Weights of a small mixture-of-experts language model, trained from scratch on English Wikipedia: vocabulary 28926, 160 experts in each of 8 layers.
Below are experts of layer 6 (counted from 0) of a mixture-of-experts language model. Rows are named up (a neuron's input weights, with its number) and show model dimensions 0-255. Each number is 128 + 24 x the weight over its row's rms, rounded and kept within 0 to 255. Numbers have three digits each.
Before each expert's rows: a language model's description of what the expert responds to; "mostly gets" lists some tokens that are sent to it at least half of the time. This comes from a sample of Wikipedia text that the model never trained on.

# expert 59
It responds to: Nouns and final word pieces naming structures and places in architectural or local descriptions, such as bridge, station, balcony, forest.
mostly gets: " Bridge", " bridge", " stone", " railway", " path", " entrance"
up0:140130127158134128107112080124159125151128113110099129135148103126123115135163159159133128137113154138127112149133111121120146136111117141123158113138132111128170121118128142153115085124145153120141105123082152115142127147153166122075146118143121120135091151151115141120106146121118122115131124137111118102157112108139099111136114134093091101132131113160125138095111116078142114160116182095145152170173134114150093133127108112137164192147129130129135123127090143104171146138165142113108130131077105125121115111102202096022153101134139107102161119112071077086148106108128154123140102164157119134140124089126116139150140129095194129119117113146131134192103139121104131145089155108132105114125082126138109112092098151114100140089168124150165121138170109117107150159142143
up1:120127112114133085123151175098133131098162114170124115134118151136111122122147088120174153146147147157119099117174115187142116124136143131138142154133107165107108145090127108131106088186123111161129087126187094110135164140113084169128117177122115155130163110140107114134102118141120128106143136129121139159126133105102120109112163108168148091133149100128153169150125187157097123121130079123145124122160139108124088135181144109194121093146071117152160127101136142123128112122156148122114163130090117139125138114133129140111104109122138091143176104155138130098129089145146151081098178088142155136149129145083087124124102135135136113142128107143101147145111118136098117155172110126167089140116144122130136148099149157136160158137139138148096161121175140116116106116108141
up2:156126140121124110110144121137150141141110146151101134123132150103139106138128119155123141116132145108085172084113111108159143125145130133140121129145111136151088152138104141146160100110186121133129089112085144103165161125127167111096194174054141106112114112090126117124130112140103099132134133127072149103129138111193091141118092095109154127105127131095094144128097148120116132090124181130094189073122185111164109097130139096090142134093150151131131099119154119105161135143119130115163125159104124123137141110145143121099146138124088113114128142159126108128066139139157155122089145111141132146165146122153124106177112067132077119104137144157147116122146111114098157128136156095106148107106139145113112146137111128133134147172109110072121134126084134121107113118120115

# expert 46
It responds to: Articles and words introducing a person's role after was, is, became or as, such as was a graduate, a former, appointed, prominent.
mostly gets: " appointed", "American", " prominent", " chief", " former", " becoming"
up1:162163115107140157115114125122128117143095088168093162109127150033158111129115123173142121126147117124121158121154105125143128124108109115130189181116111130142143114168157185090129143135152151131157141121095150113068119139112058138121109135091125100117126159148104133135107099153153127117151149119077135101142125195167119114117123103075130116147135174138135132095119172088153131109111112129127127121168089096158117156122123142084159144154130147138120089117127104122117125137114136145142142158143134107150130101138126112112141137140134128141191141120134111139094156102130110150133108158111101101144129144148125117119121159129088128091132120115179107125157158131139119122085175091135176165117119095126107110166140110116086105140100095153130127122148131103107128102121132
up2:125146151142133121114134130107150135158113092125138061125144093126176122140133145089116065119125134099101118170165127116105165143076124120140131146128163121171122117159120075127089168118099124122110131140101118104137100141110133134163126102132130133133143109132098098109102143128170107103083153097094135094128129137136176090145097153127068168126114129132132156115128119102127152102138120113149118121107060102118142123111135121130133126148129110139165141162080126086160105115125119092139124137091160115086130067115124122131123103150133147131120138107131119140089094143140131123089103102166110138131155088181134113143091124153169160109119144094157104127098111144152157114127147170105126110105124153108104128109101142092125140102132111089156167169182102090108132100143118
up3:114171102180138129130123112092115149113152135107163110138102130175176107137157099135117117133130132145123104120107124118085105153136158170125124110141100122133152106179101121140120104109073165134127152153145105122180097111124119164140093127118087124146096133123155160120114118143127121124135123133121125140096103108100183141155166104173184131129134110087095137132135112107082090129067137130116107110121163134127114152133089076126141166126114126123148116118152149140153127147125189147155114148147136165111125115106123112134099096121121107137115122072089141140095145097186110129135116128136102096103134173157129135111143162110126119114112141137138150078089144140124125095110141108149156165151097173097131122099140143120083115148106116181087159147125108138112155163158138

# expert 14
It responds to: Mostly the word the, plus possessives like his, their, your, and pipes or semicolons before numbers in tables and lists.
mostly gets: " your", " our", " my", " the", " their", " entire"
up1:164168169133094110111114105127115166123144119097100108128140143138160096121130104107135129151135094138065122121142133189088106106122116128119158175107171125122091109111159138097130124146147139133101139164156132176133071154159137138113133122135121081146147100112127128175089134114131161180129160109145112088119111120104156121112170135107076149122165128099065153138102111138181106162085143136142090116098116185105188120142122116108129106072125118158127139127123152119146130096120133118110096112120116153077144126103140112118106116117091158116126126110136119140146141114140102176107149119142116114113118108119131130161144125120104141143125079131160159133094115118140123099135125110096117121090142158086112101137116141086131104110185137128095107115156124152134162118125141
up2:159143111131166100120132113112120102086171132134171120114130127139145121150122138097120127121097116095094116135178160136120111144063100139137160113160073119103154126109130121126150175117134123120129138127078140057116073148115121149145172133166147131116106100134134101119119106132105133077130153113115102156115103124098122123094108171160156171121154129155166112131159147127152136129126094127165113088109127119132113122100118148105136098144118146120170038129164164089118110123098091093117132158125114122136112147070136133132140127128160087089127134151157113098135112096139144098162138117139125147118130130123138148098078106135157145140107108102127128130115136141124145120090132137117121133109151125122129123130099207141143134104159121102163108096148127094133157090130076
up3:136135141178122118112141136109100159139128150091144090123142127121132149125136135079134143118128151096135084082094098167123121145116103129117104077148144112097143104111138123097141100162126102192111108139150134139135156116150113127123130144134110120149141129115173145130127092119131112132117128159126149093124144138142147102142123132139119132128095101160153093127118115114123123131129138214115143116180102154110140118148152131178147117066138119102125155124104120157125115164150164105142142125111150130177150107172112122109195144101045122130130161125145105104123127113103158169131154104161194124124104099164095118110139106110118140136160101134110156137118145170146151150115151152133106116137164099130127112087140089100115165126156118122128153118183106174146115154150100

# expert 53
It responds to: Verbs introducing reported content or claims, usually followed by that, such as show, said, wrote, believed, indicate.
mostly gets: " tells", " wrote", " says", " saying", " how", " find"
up0:113145104111165113130140147117094113135124153181122126129147121100173120144101126167173117091137087130090116137149133124094109152115180154123091131105145141123105102127106151134149111128150113144144133125105170107132169107120121095135145145064116159125106133178152086115122073119104115117137126117113137164090127157135129101134137113151109121125118187163162136090091111105126120117118121128114145167130140110134088125148100169127114137130129110105116174152158091132149147184081141187113170179046120131109107140123102104101143103145134102157144139107145146108059145130120131117129116131078140114142132153164098131111147145127108155137134119121127123106156170136075119090127135093103129162099116125131114135173118153151145133156120143140138158136138130108157121108135152
up1:082165111143121157130139140122105135152135141142124142141147181092097152137084141138168134182060121159137145141123148145135085122105150142148098119134135142119145105108169134120157127136119134146132156122129122168151131130147126137136106153115119128079147129164101162123179127075171140135098119149165066098130122134121166103135164140106099114126130175126135136158133139100165149150150098145166105129141119156133159156102088124161127140102131089108079163085120169122140159105156152137134106110122145118156158146181113149135118122162120134138139098116139158114131127136146107097144157122140103112114116128139150115125179132146105134113111117105103114139120086126144120131093161096110138112146136131102151119142134085097151091126148126151139083149144097177198140112177087
up2:094109149168124142162160139121098126148159110129129145177123138116135072137136110128138145164170116173153137086142090114098079121102136151094110119125134131136094119148133153153166136149125195134134149140143074127112109127146114142089153104130117130181109122120149128159105140083126117103127123148121100124117167197129133151132144149190099134153118145131150115128132125107138130117146094153125124124126141164174135155129143126140138152137163120122163158156153055142172134111122135174104131166068139115113139126140106116172182097080133153136125114149126099097102154149107127103132125153116103086125113142122101146099136111140143100125156122140123130109127131124112114172100134073097121122134126136135088159146114095134134113157143146177160121174131140161150154135099118

# expert 58
It responds to: Articles and descriptive adjectives opening noun phrases in scientific or medical prose, such as a few, A review, clinical, specific.
mostly gets: " specific", " clinical", " initial", " A", " low", " greater"
up0:166153099119154098111114115101096154142155151127143159131118096084158151142181120133075122100114122124135145141153111117128110152079125119147156101141111138159137119112178112128143154153112109123108113117084181112097113119125101074148174125128166180139146145136072105062160083145126120122106132113088136158139131138116159137160153144118093092122147158123120159116121126083149114153125089102134113145119107125118100115147110167126103137141117173118155132107088099113168115156186160108112115141128103149164126119111108085080082119123144154107117111128147131133132117125139143117134142146141125140083156113142108178140108110120137168136111133136080133163116118179132131119128104092156122104108103134125151109132151124098142142093148134129112157108137094133183123089132098
up1:139109153104120127155112106137105150097121128141135142148119099111135098105101110136137110178107121186152086141105122116123162119138115105128101119137161168159103115128141157133117102129117104133137121098129150105082122153151105132111147117123195109125170108142089150136099113058118138132090136124167127103140153102132130128137127166128095122158119137122146104141154155112155120153102132139089093126150106204131148126135148130117128109099143134102068152129095088117116127087105138104113132109106092107123132088154121086139121109118095125119107109135134136114129109119111133171145121077103138104141115158087117125147163128182137145163163185162119135139136090197122100078109116063118114091142153153131117116174140083128121154118125146102142109128125081128111131143123124
up2:072110112126162138128181126099120113133144187129114126121124156109128133134102143089173118136125107103104103089181149109161099130118139150118120138133126121081127142131126177124107112139154105135142084141137121129144098129131145123084131104176123157110133158131150163170116123147094167147112113109076140128157150086143108094126082151166131102154096098142120042174111115122113167138151128168117139102156159121099123126175134088159100120134081128121154161123102114153153170146157086128142118131167117148113127135121108121145060139114131117132144134105102161125123121167159135149135137135123157174164113117141097143153114141118085120127097096109097141144141126131097133136097135124171166139121106117148146143119103138139120170110147126143130155108109108121118136169127163

# expert 36
It responds to: Pipe separators right after position numbers in NASCAR-style results and other tables, plus country codes like GBR, ITA, USA.
mostly gets: " GBR", " ITA", " ARG", " ESP", " @", " JPN"
up0:144108092097122140145149122108117114144103114151121140144138145126079154130108145133098136137145127172107127128094166169131119160160147098105110123150122156089112092144118098136149130132120116136107132119165109127140105146078118115087136129102141139103139122098135112128161096118132121122106096137118131124096097140169115082134112120118098104127101104124141066143149185107098122151127090085138118123079112106109112130154167158109112117085082120132136132145098150119147136106132130118111127118116166157119146121066117129091132107132091118202171115143164125147157095174136120077098144143097146135151091109092167116146158083144164136075166134136110117137117136129124097137130136139122124133130121114085148159137115135145132095135140086107098120099097150166189177099130153
up1:144147110185123113133155143147138181154118131127133107145116119150147122137090103129163155115170136180156140167117145097125113143162133133137117152132105118128109160122121073145105144138128096135098127139093094112099191114079143164107131118133116138161123096160147116107111111165132111110179123114119122159107162099156128120077069121136138146135128118128114137110174195132140125126111173093086126151139153151093087161142131124153124131102134125088083153122120085124129104144104100173111133071136159130102141130127169136145100150100118100147144122094120141109122130171123158169127127162120170106110094148117116164135152122131146123125133110136136142116130159149148109131135122150134112143126144115116158177129132104124166113179153122153150194113096141115121134158103083
up2:110166092112154179080118138153129093120132128143132115135114090155130134127137098141137120114163092116127153089151148159096130089122129100128104140134099112111124117131156116088147107074122141108104131155119156114104103116135112122128094065146148132117141101106135156136096135135124082092107124160127086150133143133169177151102086100124089135134118097140127127151122148119101122167114154137142153121136128124093133136106146093154149164143114109170126175134150100133154150145133138103173098180128116101085114116132161084106158115094082152090144127098073134173129172106148116155108086173110118111140115137164141142130166124136127139078143110129098111181149142111098122094107130108130139125157104144139151117137122112174157128095126160124114130159130168118100142109090116

# expert 18
It responds to: Pronouns, auxiliaries and small words inside quoted song, book or episode titles and questions, such as How Can I, Learned to Swim, Do.
mostly gets: " To", " If", " Will", " Can", " We", " Is"
up0:120117117092144153146153108150153142128099122082144121144134140138133074122120133086168092142106145152153155128131155124126137111161123117077111134100170125104108125121130106151165107152129117098099149102165151133136145135127148179144104174140162157140094160108049161133108195136171104125132124138165082085162136124124112116126103065150119088096099126162143094161127119119147146124148114097142095121123158116111103127136113109146144129123178128142135155133140121140122134125119107117131127125138143158114102139140114097163109129080137125161082133138082117149129102156111088163162129082108127085122167114122138135115152149124101152123146204097119124153126105142140117138131110087104117116084134140158123129111171095106135123106083110139093125123147153140116094104116122
up1:103138125107127139141090165096116151145135139178114146114168145150118135125153102127127124163107107126136160123122177165142122141129153137125135124146146149158129130103152131100116125126156090104131131097088174150157137110148099162105104105112184129100139119111132129138128098151111115150133097124116110135149128112103162140108124164146092117126144156154149168095127159170182151105173134130112166082134156076153171128189077118128130106169140113169136131055112134138149162104161126129120124103128173105112120137142134160118170159114135101132123133100126138155108145131144138154156121110149107101092151117151143142109159075140153081101107156153130102111121107124106107101093135134130147068188144164116121181124112130153145109145115101127130157111105107104125156131125101
up2:148128112107079082126161136106111135127099115144199131098146116162136119101096097121137101090149130130105157135180112129120134135137135150114125133090149113074125119113122110166140118140133096153187164119158093141144093148136125151110079161107134088142100125139098103120113072132138138123163125136084136173124126097100144154203146117111134115102153140133115152120075137129087142125165137130142116115090124101148119108144110116138144127148148092112131149134148102136152151095154125175072101143131128148148143151112145129118141113139125162161162168148118140134121132106114103104158121095148132136125142148132107122105120119108132136134151139138150134127069116142162133068148103110117170105150093114128157135118143166105085104138125162110126092100127120076122087148141179

# expert 35
It responds to: Determiners, section-heading markers and table pipes in athlete and team articles, like the in "the club's", ==Career==, his NRL debut.
mostly gets: " graduated", " NHL", " graduating", " NBA", " NCAA", "team"
up1:124152108122141147091079125086107072138104135115082141139127108148177126126116126159145090133205140166140103155107124139136123120089156148108121142144092131108122117141131132128108146121165077155075100167120090158132110116143127101132119103109115146085089156136108116154126142132128109114133121134086148118138104096125106116121143119121113117178138117128125126125145118098101106129123145143129144131106121099138112140159103126142098108150124122138121135148140105155139162121148155091121128154158172166134146081087181094111122150118108124109188113134174128148154082159089122128178139156121133145115099132150117112134119135138130134132136124167136161189152124116099162125066143121090098159130127112136134168147139113110155090106160107128162167088166120123149092171137166
up2:100106140161160137127163173113100161153110116121090090137087108150149141119164129130123117153111093143157116099087144155144181127130143162122105122125146111118073129089088104147181089128139113106142122110149104154159151148141115090120108108144162137165140134134153137157098155110155150144124126131111085174096146112107102138125146117116098122099090177094109135160124100088135142113141149148141138167128137121131132101175164129130140129095165158122164136114150174120129158141145143182164094129107129141127117148131106114136111068141121172125094111128114114142140117120129130104153130168141133123140138075084181163149146141112135117147108120123122169135131099086116116139164099149093110097155129162124133163134130126117122120152132196106120139090105123145094147112127162
up3:121159140184121072083108093142129152130148190090124111139128144180109095125120114153124083155101137158113110085111137137145112107128115106083153084095078146104161111100144113139131093167167131143128129140158104101125124138117114124188079124137127095151138081097131160136089138091153147121106126104155120106124089143128101130135190134147129127108158104150130083123166130139107106128127101134139128107117090152119155112119168122139120149154090104139131164160138146140124104105166123110104137125115149150131127154125148148158125131158143099106107156094126101162141082114119127144146082118138090093122150115110121134101124149115121122153114145123110130149131084110091112124149108128129126129105112170090110141126126172123084131121111143153082067174158122109127132154145119

# expert 0
It responds to: Pipe separators between numbers in vote and sports tables, "of" in phrases like Round of 16, and adjectives like sexual, religious, folk.
mostly gets: " sexual", " religious", " folk", " zone", " martial", " FIFA"
up0:145140160100130149123134152118141177140130107128177117100113151130128087115152133135132173123124140140125095163140158081090110107132123135115139107165130192122163093083204160129150074104107116154173158122102148124128138175120130163097150112145115125147155146120089137122102159102150160129138127187171113105095113119164136087146128104124122108134160148094126126127138148125160088115138158126081122166143132146119178113118135136193130149123104108135153129120183131102135143137139121186164142147119107116125092129124130133131120134082107171108113139114167126177107143124155136116166075118127129124172130137134177133128110121146120111175103112171140101124107159147132117109122138121108127118119118141122121128117153071110150136143122107127129147132138109140143078120159128
up1:109102123097166140115135117103142124180113140107128130145168145129167090132152148147111119109139125145125159117141139058147155090144125195074106138155118132105139115176141135130130190059083104113147152125155139112147149140111104109131115088093142122127099128116141133090172147154112119138094134134134127116107138136159145154147138159125142149104141140151143081105181149089125159119145143164158080136102116103120143132108127110128134163133165136114096138149137100111107104161088114109119123135141122152121140100163138137104100111081123156185143117131097163112119097124114107122176125152121115144104141170171120142087104110093118129109142140140101136125106137132100170137126119125134155138128103175133151119108130130120192131109082116157147151146105130120174106115168147
up2:155126152090155127112129146170139148133151125109134141119136124114134206145141124102094160140115148100117178132148137161118137143097133123162083098152120109122160117132171126132173143151097133076160139132075124103131153186113113086144128096110171128133145104108129159189158129132124128144099106127129167137145120151144158128121114147126152107100161152087124061187112135150148102136115119128120170137132120139098138115142134130139123117116131141112142111114091129090125119163121106151108156144101134085110144131160171107116101133149125139132113137152109127124120071106141164136107123081133146168091189119127138143131104098152093136129114108085150147106114119103096093151165148155147129109132127117150139099136193127098096135115107130129123132162140144127060146128145120

# expert 2
It responds to: Closing pipes of table rows before a line break and closing == or === of section headings, as in ==History==.
mostly gets: " ===", " ==", " ====", ")===", "|---|---|---|---|---|---|---|---|---|", " ="
up0:095121113157120109122137116122129110074121186101153170133134113155092102138125097194097137133114079135164110136159157153126087126143136131189130125164123134080153131144129163135132110148120153153115093130140118095118123122148101091166114169088122166154057163115117142121128121089160125104098076132135118092129148170115141166129149126119111122117120155113142132083126106116089172148144126100135122125124115116145120130120143164129083125104170113114177134137123137145130106128149139138134110149060139143130126113121145115141158152140159160153150147169148113147120108159116142102135161108097110138127130147120157127120134198158150140092125115149148108137128142106144122130138116144120135133102111134062138174153103134083099130118117108096145131116125157134173140076128160
up1:142072110103140092152100134151131144135133145163133133112126141108170164131106149135164135151143118153079123069141108074118169138158118090097109137127142164131114151136127108155114135145114138128131153202142101179165099121142148138146044097136129125161097131103104124140140136105111163118121156087160085171109113151134180118123163131103158101109141129143169133114115137126132165122131174145105154141108148120108106086120117131150109142123130123120113133099168133096138140124114120112090140112140167123126098137122127175124147168124122151085134113133109129127132090104121135119179106104103124134146160106121110148165152149093141130158125180104092101101164089121107115152125110096098173151092150129128175141119126120151121125174109094115155120092119115134133137144125122
up2:121128140153100109091119108094128147104132137063140085151127127149100143113125125131158115149127133120117112124167122184132084133113116140163112095151109123092172121129152148128119114126115120119137172123159124100132146133152150114162128129104102152097132125134163132079132084121118120109118095116152133112131118164109126166117100131160106104120101100122160089081102090126119123105065138101121122105111130144147122158099171117145118163086114109061126136101117120070103125176114139127114137104061190141108158157147132135146146121129102084152140152108158137091114099098116129143121126131103161188112161152114133092139112103131111128123125130150088147160102120138160130078143139146166112108140127115135105108129109113115139095191148186151127135170139135125113135109135139

# expert 26
It responds to: Pipe cells in tables, sentence-final periods before line breaks, and closing parentheses in baseball box scores like (1–0).
mostly gets: "|---|---|---|---|---|---|---|", "|---|---|---|---|---|---|---|---|---|", "|---|---|---|---|---|---|---|---|", "|---|---|---|---|---|", "|---|---|---|---|", ".;"
up2:150136147122126137132121120093129128122163077080134141107144153137122122139173125086119117094128161101139150091169115155162134116115139155097118144134133088134105127134112179081134137136143153105140077073130121127106091148123175135124157136126123126108098111087117143129120125163161079138086159094175114113129073132153119090129141112076162151149125118142113114107124140090122128148157098150151133142136122118103107176175123110107149127134181131118137144176154117124182158174114147100166168124093159137165108103155093086090131133130157113122076136145149135129151130136165091128134127113125126137136083112105149123121143157125126157174149169074135121127109159120132129119122111114090138138121099152125126145096119124107130149160072107106115120124146137137134141175123129
up3:163165157114128096168097133112113134154122131133103085144105129112142128112085094104110122110137088099142131121129150198134153136106123145104158080152158136143118107084113121083167134093105114083114128126148101116154190139160102177160112154131136091117126170101178141123117143187094127161125112145178096125118145118109123136138159102112163123080132123120155107131100136168119121118146131124135144108117136112145140125131124100122142134140118119128134121137133121131162125141136143145126129149093125124128126157123163137116166163168122120142106093122122148130132096108137124130137094119112125136114136089098103187161141110122119104089149169161101104107133097101114161142152097129124172173128114136122144115140077140115170087132153084151102131135111155130177114182135194
up4:120067074122119144137210141144084122138114123131127118156091124120133130145155131123114118114150120122160146133152165142089197121115139174105137158110111098123122063130105130135095139138138125134141093074133128158133192131113113103136096191126102105158127121148092146118092127165132143127112121102165141100149146145130101103157133123132135103090137163130126111131100150089159130123111150127129113116109119087152095132144133107122140115125140124169118142167151125135136127156146134129180183127147151089114133140167098144195160078153130139117122090141128145075109165118115132118170139110116135148134140123119104152138096147115127123135140144114093120131128130138115105149079106107129147117135111149126123074141115102115111118164115152124095106140151169132143105171137183

# expert 8
It responds to: Prepositions and verbs in athlete career narratives, such as for, with, of, made, scored, won, despite, following.
mostly gets: " despite", " Despite", " scored", " defeating", " finished", " During"
up0:135162123134128121133121144152186116155142144086130113165165166164138101136102122174108142088130134101084134107147101107133173078143141140124127079133123120124101164109167101086096146118172114111078096164132096147093140111182150103142177125158160112130131122132163108127155112133134074123098117142099096134144132153146130114124158163149122104126115134154118125088146133099119104123105146079071155154145112125154152149101153155148095128091122127137152160087129112118123132113129079130119128122138103138131135142125117153072096131167082177156119133128153130149121105110129159106127132181081099120124134085107083131135138131171149142113110128142125100068153106131107125116098150145120145127155102110121150106102134146152100111127110140138129160113113150112097151123112139
up1:139114117158111097096106154154131079187124147130117090145098127141142121122126146159131113128127126102119147099110120145173145059118135139131103122115114146134109109141148133118112111082127116141130123104146133118117127177131119097172169120103110128132114118154163128089130096086137134144142136106115141117103111145125117144121162108101105103128100158149125102102107115133095141113112116157061166160157163129148142117170164123111154104142168128111167110132127131156096144134156131133046109112113092125145093144092162119098131124125095132104152133113114101140118138131121095102127081117088099121098158115085114116089075136093150155150117105114149173138138145109106104112144089135063115163121096136151131087156171105117121087136160124157165119126132137158097092129145117
up2:119157110133107132104137156103122077128115090192117158115107115119167161123105125136113154121162110070125116124144111122129124094098150163110126127115101166135104101106152147135151111164090107165095142112132071108120148150117144108114092129129131098141139110147166109166137145122114105129139137131079164135091117139121086153116149130109129142145130153143124163114100141157136108169143099120186123123094155152127111139142152163132143106114162133133149153127131158160137161146158106115095130187092114134093110105120159165055156070095126103132133149155108146134140116148123154108104154115083094121132130121113091142130096118137121161078141124119139150165138106115172113152118163139125129141152082111131135113149126125134131131179142151155110204108155118105115136112144136